config.yaml
n_experts: 32
experts_per_token: 2
activation: "tanh_gelu"
moe_layers: [2, 3, 4, 5, 6, 7, 8, 9, 10, 11, 12, 13, 14, 15, 16, 17]
router_score: "softmax"
balance_loss: 0.00225
n_groups: 4
groups_per_token: 2
tie_embeddings: false
beta1: 0.93
grad_clip: 0.5
seq_len: 512
Below are experts of layer 4 (counted from 0) of a mixture-of-experts language model. Rows are named router (the router's row for the expert), down (a neuron's output weights, with its number) and show model dimensions 0-255. Each number is 500 + 50 x the weight over its row's rms, rounded and kept within 0 to 999. Numbers have three digits each.
After each expert's rows: "raises" lists some tokens whose logits its average output raises strongly, later layers aside. This comes from a sample of Wikipedia text that the model never trained on.

# expert 26
router:455424468553470495538529550465532450504442457438480458632563474468520491451417456514434429468514504504519489557606491502518491563514528457434431552530532507449494390514661438463516516545530574433505546483448526418531569489497506574478522412483485452556479532447476549403607528577569384409526537444543449570447536544493557483511533504460467457544532525513509563478446461584509571550470404576501499494567537593574489517495486482489526547538508455581574616464524472450532431525502469547502444468512535500498430497525528514526493519479478548455524539559476424388555430502497549416520513536587464510533527494463449504466454435515448505550577447461515493461460553527449391545455554437533410494597518556540448571388501538439511550503548480464564470379519432528481461460469577
down5:442465414497550472534538545409535517573404447435498417448415568565530373581473431512561482511541549501426460528503424457444487450470516492471545520486528578453651534555443509534520515478407527452473405461455501598545513507509536527472577520518589527564517450587492464556436460510546512483493467546491507470507595418538559534497507497543506470541544535551520488523431453540498394416467565516471510459565546456472519528520508466468561413460434521405510481465533480597446621463575537513472452505413481532501545569495431514434524493454533567551530494529537509494530484399491479555451473479606526467511467360475412465563532517484549463431493533419500522512516602535407518495500507505531540513536481504436441544477455432552487488489505491510426454587561545520617385527501554
down6:387442434528563469442564561379533465534413435492543503458520549497584451500525444492600463470510481510383533470499511552549519465436460489437471466513503519543523486419556523450483482561540553478482363486501498506440562402444581533526482477494476512537514512544464494476487565456500481468542525495459517552441481531464509522522622652501486502507487525530500515426542445455403454564471507410522534530526588440536494412527378476418491447444511559487431557530461468468485519536490540510467473548448521521520507557557474531458544464547445565592571640468571516487467476482440558475494544559533627550492505489529452525488502494439538548387520510433465548539473519531525535534547418500455388432536512536435391436503419519421499556533526472553521463447608546524495468602545568
raises: "8", "1", "2", "9", "5", "7"

# expert 22
router:493498440538482516463417560490486492541499510533552472460487505551564538500382500516511466582503555494412467518593478576471374575476380415381436515442500521478592492449501480557527502435396477417541444413434457492452479524527497513572543590483494548485528496546460528531466522487486523516473507585472542537503587637480510441421431398469542537569518478539521462522530501451559592561519467536448459467595429534455496520570514520451566437514466558462444438591572536457468463475556512544454523414535408547438448503479512506480472547476562501541469473425394516497479512432491516569523512526545536428510600512446517576489560535602487481521527559479476496640585531497413535492518479468485545437486427496476433466536484486404523452483505515462533568576526455436577493528411463
down3:462545461567520566462480511450421470444592478577523549476496498507547514443508512513434572555494424528527470461478448494516585494510486541520520547399428565489401464516632548551599470523438477449470453472441552470456556533526523425559556511504520443587375536482414491548486456540466601457485552583440498511539465521542479513547390454542504440506442429502497500504495500529578524472526508539441521423427459539562507423531532569453483586497461499450594462536488520500511533534526564498540544443647464540373498559460563453455469475545523531561523498485576557348562433480482525453540571545478519463469547550453554481549482387537490458549482472453560580494446433517445481483595477454492533486484501550507450471496457469475536527469418559393546461515459569483564527506370464
down4:533529493545462462451531527523572509583545524602471537536531538520503484544399486516422448562429567542534491524403527474463425529516461475544495450534491435587452474524556379527472486480467489514497505467491539508552519491557426571538585396551501520492449521594441520534479501449524511517405482469414424468428558456503618430555533467443509555385517511465540475407464550522476551546516428550473550529461537447451573440448465527547559432534404481392503507440474520583492393397537492527496613546518536475453438498547502521445496501491487498494435536438470531494426428470461495557498506484444471446548552622429465390548558563489532598529561532541568464451493444544539389547474609512448493494532469553581510530431582510538490462485584448446477467516524559503448560504487537
raises: "\n", "|", " However", "Scientific", "=", "\""

# expert 7
router:574529494560565547503460487464439561395497459542502539577558489438497409512429487512597524456527531574544414498601390571602522421539531449498526475560482401492569539489480491487546468523478516561488501471468504501578476491499500569505501517520457580474527497490485561452491555510481491500537435394389576471603513538546485507515528494518556541431462456527568480496547613450576500472513589617520538481499508504417496447475485572520477460506493400352540527488562499519454511557532630543523515464555474474460508548491550392468440487435451471461490513515524434489478487558535424589600516515504444509500449499514612417541514458434487489428468559525504475463453501509479383440445498448557493351453458487568550447450466519489511550449559493540578446500494599553513512465441520
down1:527555481424466457570499475558477476528442439439488565427502538533524639626509570534475463544489543556468509495470497515501520560439426383510455561542635476374462500482507454565619390518533529550569459472614515500455504424535612499505516503560474532491504520562560482518494468475562561436572511497409559425476502549483556467511502470543537397450538521483509504443489593502522424444477442499423521476524480385382529579487503502500557518402466518533501538385518528469536484460571527523472519488565508524429568510434543488512455530502490572440401479441559518570525411490493477515489476474427601426474514536493520460548406494541466558568492558533492490469491489506449519503537422502481431500551467380458428420513528480546519490452500529555615474515459508461541556472525461
down2:560536481539479513494497474475572521415501502600457498532497575534464471476516569554488455509460425542414464488468553508528520411434378428524550530422416457525472553537515463460461450469479559496567459400469529545444510425499527577513513459444534573557373420572506465532529528566441512539463507530459541546550445410575478565587517460449411511495538460680482436432479505498536491506523456419473581523519548542502381520515453544597536489532486437573527512486475547516539459530519602509440513408568555481462434494521529584472509574492485564527535525512482513527483511464467578534497497503543475468565426559489573569551409525464412474493493417571451462440592439563544425471543529604531562527457372442550459538484536527460521500507415483454441499468533500451501458506539480
raises: ".", " ", "a", ",", "i", ":"

# expert 20
router:552515527441516522530511526493447526530530501594519500554491506481533557534470451492543597412515448458416603444509455600457411450415459539447474456618529392499485478499476469537378468414429476490489443495512522488518539432481461551515481592522508424528559548369542489551542528499381538543573482459531508454537499519512486477471471477635471554544506519490589525474509447481503558454487516473544541499485506463493476527643511541552456470562484585549555505515528574533519529489433451496558494535442600464515541492456444530525509464570588573484521474541541398615511459542478534533461522410587487436464505556536525469507559568592473599400505493456430470518461463527515472453512488524366524357479506584467516533433538554508483492465501482464592482510561432482474587453544506
down2:540459561497495516485563518598518544475445490615404491546480502362486495449520405518524497451514507566619485508557505404473533455497513558481512529503448487491495493566527455510507518638476478424464461455475541543486387491449517469585496473416488592560561491530493423460583517529606329553451532516462461541434483592509539405512481480497559481481503565481476538458571502533516451483591464474588482469491485550553486495438427461482444545522520481551528502528527465560515505585517479530458514483490455434486515531543517591498500509338453503543575371438481458544544486531547516521515455511527487544483472417516502534552515483460390420558551478459499598561470491556479440483510469414602439548546413498526617469465463514516437492519513526528592455529516524437531474406546468
down3:570409513565513511475541441406453500503576461444459523447471374475501552495469502482455494499516442537450533531409356491487564490479585463449571542538536535550554530460443511577537554497561524548549556454561517488471536461415461532550564533594495517452508505527491574555459539419524503477501508413426472515486496496462488554513545534546468452477539582548488494397495488469421434426430582514594432483444551361518498498493423542559522538435451504524518549538472502467540427430564478429481527469526483460470558547576525460544505474508562511526562597563510447489580464498545432391530438520451482550434509425510462560620556495489585524488496500627516504414536519409534532551436516489507529433504457401602435511464476552580486422547550459510496424513477509565520467578466522
raises: "9", "0", "5", " months", "8", "4"

# expert 8
router:542541495457540535454514537442528524475527497484592511405507470500479507514500544528428574402528485615547549524463442559486535481482554436440519453506569523482523518416517530557495490562501547504521511493498491543502468476440598538506442615365540483486541525480531509465419491462453561495524542373497462461506472451445466441452561450507561438476398506477415456533504450474455539565554492511465538516554527531505559539377450441554462411562454398576576478491508588550552511492540455504546519443552475544600534410380525630509487506450459448384493552492449472574437447465391495496505542474485497479489427533480501546497433521464433536392527545580529488556566559465464559580538507485487535576512508475537549508603483549531523497354459540537472558493461433484465471499555594
down2:456428472500410502533416479508413578559448503549566557447462514487446461561491490455533481494573453494517500504464464433498519537550514534528434449440654461435574453441475474495441539519594520525523419470491553422452482508496441533493572573564449548565400455483479477496506496414549520494457481423462523550554607523523444499496520377470512410455553498534399510441612536454496525567560515411484433462520487471557465436643565511535514562554466512427477544532502543448485418456484593516505500537436444498517520580475462471441487498602503445493439513443563473475520494565459482559557413570542482650415541539527495620500543507464503510431523510507597407531603535520454467470492472463513508577433446517560551559520494568532521491470497506523505538595468462478473500472482491
down3:553508585449423568410475544514474440419462513517464531554505475458544539572481515525512470470584500435450441476490539512412527500469461415569573438533519489544485413564515545553431587551541515562502514450582418494478511411560514488482472547497441483466483456529529495464549469578495577556434413497565534534477540520489414489450470498488600529587460523449509567516511454587523522430497462505576477573591498545485445502472502429433495507533516414428491556457493525469557396536486571585582504498382390546554423437456486450421479470510475505541444457490469538538564497483535471457519584591549444498465508477473534558382459497487541540508609404569548459571535507555407453410508502518379518575423435547523523541539557456567523535522430576503538537435446537498528498515527481
raises: " she", " they", " the", " its", " a", "unner"

# expert 5
router:553512460522407541655504542538488422552512481452505509569585431546492494577457472536502585533465502553373541464522558434495511591561538478405453544589434545485446536528532582426503456414482515445484478442554527497526513393471510481448519447545484549448548407547458454453560496456529503560589568545453488544475455586469470517482517443489504474445460532517491623481505471528527540438545544501481455497541422452554513451457582591537476517404467573545534486439485468505459466506519477528580487567451526391574447457538506506562545532473497525440529522403526536464434384500476475477585493518401546431456407478548510464547506489497476349435481543515504479541593509494527445546500412513534607526498538503548494502457529489432494534498530518444407532560463449510540478565583424
down1:529533476462404484527532464439601539495465514418579535514421535513535506504465534599517489470561576427442584512468442567389495607490455562532482594466482493526485466567499399540511475527449458549544515498607443517448519575411400582526541508482519563550482490514524403465393482419518547441450538604521508446548529522501452594452475525524566561487561483401516635501502463482504471486526448464486532516490564541453531482492551490521443545515517462461438501518481423532480489592454500533498482478523405496494435439485550516543598472463544470491403442501545460517554522468482498521499457419459518565541465498582539422528583479551593499577430563518559450513490529569427428593450565462569465374443540472428439526493480474468465493408518435472461516510589555528560500450520492
down2:495472593499548564555529480479504519506606498420436466501483446452476543580533418557487393446543484595597482557428479538527582449507552517504520527420596550446525521439467475516473561473478582491498554559492582556467497486507446486463466499534423503530519504511455480581522463452523603596506470508497446472483538522557423586512389560522432443413513490505499563481531519425393567545507463528521508514495464484540486488552448491420548431546360489562443478435465553528479527527531529470525524462538506501490469485470479432486498509492583503516543492483485573555487522631523479432513445458439538482547446460385494578544548571494534515489522459401423524530558503415478548448609482546423478558490504553400442544404525495574485556434564422502392456388456510529479538535412493
raises: "avel", "aging", "atus"

# expert 30
router:535483442438474404549553467531526589467508456505433512483614529572518530557533470619495413504505456525499476463517577531514435497411583583538380537495455526504468489517460462472538582459508509570527446410445515496506549438487504450465488497559429421483474500499536524419507515571523477523454505484563500533529516631463417580531468407634561481501427507527447483396579462546460499472439527480464478520452544497470466564531538542465512461452524505495591415452430482470478371562552455551520518509554568578539455499569430527425582528470435566415516501535424539548496608452514553590568414571525475558528526533459422415462551453518412474546494520499538531465463371486490466392516465468489445496552496528460546493509536547554536465495448504497525521563520474522495547476602481
down1:374534563558460486455450481490523424648532495508509451509566505511488522514446584423522506566533530550456422548408435550519554524513401526405506518367561538570568632391508481517524472516523505539543486435480497476431524602474565568505562496532401472542517555534614470504485593594351562494505503538485493454562474482492397458415480581486473494445497544483488494493497482530482509534500512575426474606440450485512481502587484413516529514452504512504552433399499490505527461463529539480533467488583459483475441549501471554503458490530532495548500489481532528472478545470457430573429503565391488531524502511434528437515462529445567615502522460594509608495357556487463452530447502455465533442452568480505538477553497446508578500511505483454505522530432502515447514542508442
down2:477536512490476549537505454543493492457488591544489526409476490493492419414467527463608470536544522555473554449509464431464569445587494448413551480514529563480490569524528544443490511558476562496471529538475469485467602401530507528500529468533451550536526496530487572532458455557391454534461452578482566432472419415574564561544468458511516505511572437535584476486521517530485418512588427486530460582477540509410514550554515495486466611480579489524520466366449457554458396496501450459528479514466571566420565457563547521517497455504440525419557418559458509499559524486523585395447480538478483483450479576506608545518416466505513398519525538536484539573440455424581486677475477462462481506543547529481486406527463469536411464426448470507470535509553526521550476392490464
raises: "i", "er", "v", "im", "ib", "is"

# expert 18
router:424540514568548493520488481536508515513572515479536493392408562466494512445566492520476468469533401555546522478394519536483551546462480558531486506482484405429488498557562474504438569581499485443425431532597659541490495426468338542553467476447484554511559479524514478510433434476426492553538498476526480446567500486486577355592467536538418524540481426554512518526500476559470518471465504514498510578455469479476442494462494535479502509454493465622434422499517564549497451554509549485561492458546603490443530529507612483372578516473567473447461456476549616600502562454478483434575489480490428489461514385534537523513588512492551543520561501456444505427564500492439406503492511487559480536458509470534478562511493435515405462481519515534512399540500508518473392507539436
down2:456501457490487486594457536554453578424452526545544508552542549416499379532444475579487483449498516504515456486457560494543549544500559429454539530536486526517605447595489569513412584539507618466502531526461595546563519499497501520507553415491502486497499477498423533484383492475513400587424555560568420397485544481508426478497429494538491497494526508540494488476522423537529506498498516626429507497404458571481528449497439354556503478475450558483453532525632388568528522506544476523522471453533480545487552504503565539562515424543532515467524579506520469454494475481470444466481588540450482574415529479643470409605539570510540394471491467540498413503539487438530482551484468500492492557420451593405509504505507561483444486423425511502510475484544522476409492535469515
down3:451377506557583421569514551549533395516481454463519539518489562388494493474541430518490500470470574496497480548495509563575514549536593477537447521453542476481407495495455427468488512631439482584586486492486586483507532570570515489480627513419505521479523416574508572528465565530601490492513514523497423432398427509477521480536438521597508520544543487617461531535585496530429559463553489485427499491429472479542544458441476513462499528347529482531509461431386472389491513480561500466537460457584482552526606539539499503551491560498533456509493494493466527422541489502482497475543536607597508407509506513475472473481427444452459505414544465508431345470506540557423515473493452485488468532535575566528447509444550510537471550494544469477487444469490495563548447506563442
raises: "\n", " in", " of"

# expert 19
router:460413540497610512475480484543475416544480487409516508432395455455534540478484509521383489547510572500562589506485450542418539456516485526532524508516506414575451505455447547453430496551481488574496501479527419415467593487444491464592499531486565515504577514563506499458564515448475530430502493486528566467466457575544413540530504447578543487532501458458470574509604576480437491461492562480541389490553546486481567532514484477486504489423510469447569518465611431516581564538533563511545390440542443452428360419568504443547528465516570458437528558452525601416466505490558500492569477615452576493541523446509526392395475522492560533447478427432503536498486576581522494502470517577414504523548467481430545503479465477588548555448556429508505507456437503561479509517512491
down2:446584548512484514535469478476551443491421505544536536439643423442582489451451579497517446476498515539564541529553505474576484454476539502487471542529553494506492492442642559513526568436504382515543593459481517473616470545484431503505535583442557459574490492502475453497451455453431468535454574458501501506559568476512449431446425527584459455423470587472448459445510513445490539437520495514480408500539442470523449533476561552532417521436505438456487497454615537482575456515490431467472522474466432564514579459501518515481455519453498486517576536423522483518538498529510413528523526423516554617552545438467568559511493463500484479529509523477533587502429506410497457470442480455503458502395536492503546462622578476405492577498673553439621519441501455503487494544462565
down3:504502456464505440443575451508392474507542398488441480455539633439420508527487518472463550522537441470497538446507558420369523483499542540491409421451508463598459471524534530445458565492529569530532497584525471601491553601612539470615446569500476451409519407516500499506564503496595503542524512481539493512533503494472512553477510491518545456546521427471470500503558487457460503563548542535462464530474570475534542508479395491414527553470425488447468510466521537419497472494496530524580414477540442506513435470536505571528521446472401547550432514515500553522429474473373501504532617530437510497519472448544607540526548509416456463465558487526482554584563538421586488507433547518497486469431458519484590405552476547569565443459473533482512613555557480389490532427549450
raises: " ", ",", "-", " and", " the", " ("

# expert 23
router:485461492481467459453548560494510587476470468404541507485498523516539553519554542501545536498556468403573529572442612462486492524558472504624529474470541437550472532489463533428559524483508508528491565438494547470486530600535487504453520432549455508512490501506520575463528488524476495565376439528537547528459321519548567460530436593546555393481529531559450396480444562455446470521550477488498516532473472547627453531538568390444486531569480523534450502589470497459432552494461534433464574478492438538523477523388504429544513493489514520544573429475519463557500462460443449509408416510516483543495484432502525526586555517454490507495545546546572431462489463542584482503406490521416545464421474475468399466453500572610541641538472475475501515488568494491448631526517446
down1:544502479474520497523502435532408471508510566531496486529481515459512521463503556489545609479503530527542509504477570512404508530575536517523450474481498562537584442533572476572464461487479419484493530604395442567622492528500450519465515489485423484468454451453460532456535456453495493493396587515450596443525505524471579504527563494404555486506512494533514566484438500578518536506450490394444473559519549508453514527508577461492510570488372486504586470546495514437536527539462465466477416489447494501456608546413459514487483421472498439387429527551407520503533460556551572575538400479462510442517512496389467414388548587452518511523430467446441464451471484574474430619555517607512457571611592456537497567571466540477517420470438541513564481507481489479510488563494601
down2:567453561533569458460490456447511529506483499474523496494505514490499522471432559543565545520497489404481476515540527529486510465503424473599504540454455567528563609467478428464586482513492574476521506500550458470527451500446474551412478502591553540502526442474498455375458516498515523552498532460499515504361518508521522495456485592570541450520438497575436504452551500540383606539427663515471448528465470436593506510451450542480643484498469448529485451457366448505555547501501525495504489489476652516527499506437557547527544512512510421481417554586458495454551506628495497560457555484525594519489486458427455485521469493447505503480532481413531581431536498556611508478419538505543489441458500525450510615504442526494480433490407483470475403511435405469497468540527602
raises: "apt", "ode", "ita"

# expert 12
router:586471494476474480457453522469570523571481463602556452415424494451476509440512489465474449491485519566537467525597641517477511563451444489555456465491489527462475509509451463615442494588613460511455445504443507516499616525584460534506537493453535561477526484473550518519522543520497418549511567530464447490432468425475515465498595530506588575468519484570511524468446562511532501489568446539468462380449537411576526485560586449527428530595556533449450499509502505526444436472498505526494540528516466457479450549527360445482418419559463496556440505438533477368529458468472466464466405468619542562592498501471507450463435541549575509540394445509443519498537500528459627488493438584583591555491539460474482534493540523409556435518507526476473510573441525502472488430496527
down6:453516500486506527516457562497480521433492488494416493607440481487463443529449571586519500492501514475542530545477506440563517484453535497452469598596569567457526535502500537431521496537429505477612477495505546496394533432471520468528480481519467575575527446468444451448444453462501474436532537492498513557516523464536522468524557448587415494534555569522444553525558479453500536492423394568507549564489464447503557471474540538543521558447493471487560591523488556461484508459490445469486546464559504525446455452442593555501519547462449525491533475495517524507559428445448454495396492548587420621485513394469538488492458429469478486387416592483594528513432514467447483554443581529361503590525560398485424563443471566523382477480566528611471478561464599516559612503562457
down7:434504603466478483504579506452474390637484599334500537496515449486452578540413559482460462463541558470466490555423511462511493478493533445550589546537510461525531479530505574508531484478523556559582548483565462402509395504455462474514489505451542530504541456496479411533510474477497475500532445401552537508478525526500508415500464492516495498466452495435557474493467511501470519577425481511560507622491421572403501532585565517478464445462379541592496567469504515480558547497497461482527360496431447490583532506479470498555534497456484480402492450538440518486568459614580475502529512444546464516390624634481536581452438515526393535494463466431539600507517531485539511486534528435490463527487428476433460553575462465579527513486573460499533480484487445527475483527463541
raises: ",", ".", " and", " that", " in"

# expert 4
router:427563497513552397503440468461439422593393555545412542515440486467516498510538483526548529574562542522529477489499473475614525475427567509511440559472469479544562488429492410506496472453437475515542586536517507491474486543508445503447509543515657514553548539421469444499414437456456490583487499454414560552585423506531502547508574555413461466555463497459565595479537522463440511514476542523548606563452547505452531443440588469449436477488507476465483489528586541465480462540479520576415452506458491556482560431524531397501453471558579479550454584509552497592515510470530443432471504511506462547566480624507515491383527493476499529468556438563537460522513523483443552570517551548464551532501608453564559418543473435490503448478508440436456496470485551365470498507401464
down2:530469487478481633331460483507491517528481556479475554427510481456529473426396486514480512434491386523497549552614465534510449546505458479463425531487526451438514425465449436536468559552471479539444494434571470499510613474477552446512479448452531421479500540458540536520508480489528559491519503527575416403439626512508451538421387564489553508457452546512488613585400507524488481444483485619586485582495463573422467513513437491469483517491461385587424596400527515472480418577515581554511481435546527566540562471459558494500404555494545573442542490496494490471537502537478518493508493507558505503531526485578477561475572442529490501474480508547474462433537427448593505478543517529588481559449506520403545515472595494528545484556538455471616535489506515495473506556522489
down3:523481528580464487464410400475498482421519423504453623552523587510485441474533415528489393484412478490478486498563508429534470515521559454578487476472534379513547553466526452500457601555470543619483565498527483530475491494517488544542492499606535449539450405526557456450518439520495533480554541513461506558492502522519524513497570476550545557523549481565488466434426470450549468513609536499421477470602498430471487547404533501426463498474521494457501490536478591454443422474501429579472435474496342488455485469508522541518526485509601415469455459476557526457490580549518505399547441464433484517557542587471497520555578379427490509479518402440506460520484510526578531578569454546524491608496554465454484528582435553584483573479532551536511498477567517472377526530492532
raises: ",", " ", " t", " and", " w"

# expert 27
router:507431569524527591440444522471565546527469589508527413556540470479542517543565463527470553469452467522438495519400451440451506497534513527497490441548459535425517610492558430488508519462433547530399491488503618507570541456494474456570535470594467453512479512551553473432522481391534462430569552427492575555418526495487481420449524564493514527404527530546510468487433520504499486576598582516486403405469475498484424623474485582544488559443516474479465573424503495444480583493478439558478461568456440503507614522536481545521582591514563438535471587528411475456522599526489567501405584405513521515463491519553540572591452406490492531471529480502499467513483499397519469577589449419508531526467463458470529492506431473454462395541577548472496488465557498479477451484499502
down1:407612539508458418556399513544450499441482525542525527381447479559534510498625453456477542614494454520569439449569543522501493522467567468486507545491537530533482496385416457506465483404535528482528466467429504452506483473548510483521523551508517573551472472424534508492486489503502584521452470535551447476405496578528576426456473531568487504565426480511443539540545481482479541486607510487398523471544444478505466486469398548459475530502643516476513519454509577573440470375451458490567511444521565402473651474514441460501539477409471555558515510487520545450484543564410504592501519561532400528479432532536538549513489531517521531517483494554480482492391512398487428496507480478425482495608506451403503488467558529462445505478551622576516519550529535511510591467504466
down2:448560548545491479511519496521507437483471596572420413484444547531526511465528368511550446454545516449438594521433525470545470555527551480452452519504520493528517500587517479475442508457436637565499512508564575525477471463513493615500467546475491381467470363425455405539426463582481442520472487384449535392477574538555482493506482489559451421577508466402499598457520484508577489507519423502537567562481481597511397577520526562512492402541507459486522460514482501550496459531441467365515515515444503520540608467513480453500429513534513459560504586416546538520477447448533470584463566506549477499499523471563538510548453493475500414463531470570550510599484448498490522478541561425551482536493473447597500447540517456544510507472527556560532462597479551399506449490441490
raises: "ual", "rian", "ational"

# expert 13
router:575515445507511483413417481479368511474494544465537513493527490538512429505486548593563521603447437426456515482548541455503484464581566516457601475480455524506571537534536441462397525445436508397529546486497584545493451546491548494470551526495447479431520537508469521573504537600556457508456517519513513504487588588469516476406627501578466571496599471591424486508488443460543430533484518488501516490489533428552492573586455430548538546511502464518434464452460469520536475547554511416551514453555528558459464510482601543509450480467502484457485509419476524496554415576467504503597524453475517444563490529548488554509628561390476568520471473471389476508461490543509379412469548498601532513527462528533462499513603523478501430528388395547522505460404473447529512465535422
down1:420487538566526450524419479465520545556561520433483513523574539608483535511532525379481475478505483510511505472398529492501547377605491446522523561521471523604555588502453465524524480441583445488506469654580531526454460511516454484407499509496509502453503489449447485483455547419476476543457600507596516559546491469501406511541473519431463448530488538418549490511499444518490486495495434440501572535426408434531517433515590444386494516496397533456491525472451552590491439483443498577463477514508518534525518424549585474435567448469516496472536569435522491567617532577510530453497554570512515531535573415476478460496581463415485558504472482571511548491568471506527583470512432481429511596490498534507570469475496452499525392431514504449468468507368401565526509571531457
down2:455505530510542501554490510505533518516507530505580492590470470503498511472475532526574479537432470487454384464536552490503460531477521542562495470580461448469496523432524523506455466525484512522552514443453496461519662595490462496545438554441415539555562532531378479506541589523601471504524613544530475479497452490473601573380475520484531509447454516472422559494445490517464475522559582533560419529417486482590433456509479537462485557480579609526508536488493508584538529540604552522517506479435477456502537463569469440502528433532539491462487491493444402470429444480527505494479391543508563434495559501465440497463433540501452450565567509413470428445561490543449490450525439599471524514536571432444564537554477413453431535508468465424389537564609490426513532415360537
raises: "i", "n", "ion", "ed", ",", "ne"

# expert 31
router:446585432497422519478480444517507528493473535549533467540376571514448494471523640458493479470499586499532492520524536515549566526437510413403527492484480378487428574517456444511562484471531416517447576498560432452535433463492356387440426521566549458485433461443455480519504559547419552503432490460570503499500507490554459493508477483555490485558542469467532497517492470412651540454477434546490491554501416516362541430440516487487502510490493466561475513517581525526523490495543612599428475535474487486458574464437499533493536475513667541567455530585499494586471505572464548504509454532504495401465428464541463531439577506449455486499422504464473521420570480566514541516595566497502523516523575496464513533513522457441452554552464488553478534462543528544575557492408478
down3:442442594464464531545501512538573521435593537463515509538490496494498560535451487487496588474469508552487426569483479512495451463482473521471496489474420563568526638528474403507447498559407423499524471498537530495481542554519512469637504538574489468435494521506398514468473487549563513526577471491425468399443487437517425510583446471395376474443489466505516459463490574456463429446506577478535557457557419509493533505559501487536425544522503524455594521603470464485514530454490534475494520523501480554499451446593523477565541455508499492404493466573457549516440414543536436546590504450440502433516453488628462484473521432574579525562473514459474577528519556484469437503438388523600442563475537489504541505613475459591519525535574424527433521441520622527444545513446429
down4:561428481518490514511501529540552403474496486560530520411595530470517444506490480435486413513493603460513453521580445547505448571546610620522488438480463540526379481496474500522578558402506464578545522511446516524607569472579536478516568467495557460508536433474461522515427584527464527469558462510477506461427480440517480553498494548577458504533522552468576499415526463542466490608453527567365457476454496568503527469498526447595520532533483450507440488467462533421435492472531466480566477477420425468529546502538517420519553521479537501529490515620492479449580491496544502500495453464379508540557488491468483454536457530480510541511533606528538448406463459453602474478467362490485432695430478518528417545537463478533537518496480513495414545542400433523473479530479544
raises: ".", ",", " ", " and", "\n", " ("

# expert 25
router:483520462614506548561522509500502607562461549547519555471495501499507503465560520529486532410486462542547476561538434562553494512559537477416472522641563541471530486557498473499486464554579513555469387618470439587463517508462432486530560455419499549540521552430442521552419523454580573484480398507420531594461537590517587470465529586472460549443552499496397426466444432437436414435493555443469442511565434506605516518509484472507458398473406490490591527525449524492534523430510536552393462473552491399576466581525472515561537415587443520528531492514480490470505505470527427509570489513490442555369485430513467540447491470525434490433528467443541516431441464447569488522471562520507515525495468462537532532505570468556538436448624540518495547486514476468480477507487548
down4:518492533483559507523408545446546514523518474410472419569452440530465516536533517498404454563538516480362515465483408523467548480493448492531477574536454494568401510502468579447526487481485462432570469552555498545522445550508545468528493510489499475495529442645575544477561505474548474533513581485472446469535362452554474494426513601476538495469589528680551513469553466501557500467547509502463489486526554469564560493409473538433507468498528459489488452532561461535461419542483527487591553518441554485580463613430419480452422465452521496427475536525464537498521492493508532430582503434502524446541553490569536491484474432558526441518489522555562460524610463357358442546433515470575452562467560513555452469557490439484455510495481574539568533498468419520456538431509548
down5:493461471464566511534565411493527462480565432556492584504394494454550498527577467402472530479457479458438480444496515518555448535599504404482407495466557402532492498480477501473469469449469453602623470502526512545483468552567496543489544538567516536432362462497475496403524531455440534549554603472489481512443497426515473506564518462522474442419519435450524397491541522485479514543558540570550481529502459480472441522547517596451551551523439514521479418488488486509568483564479510549498506521424540451495494569475509505581452501626509472496440445490550511456469533502387437485508438555478494543451528436499490561548556556471462445448575535486448553551470553536535468505486581456532600343509438571557548516550466517424522374391509528558477575605495605526558505469523512
raises: "h", "b", "s", "g", "le", "l"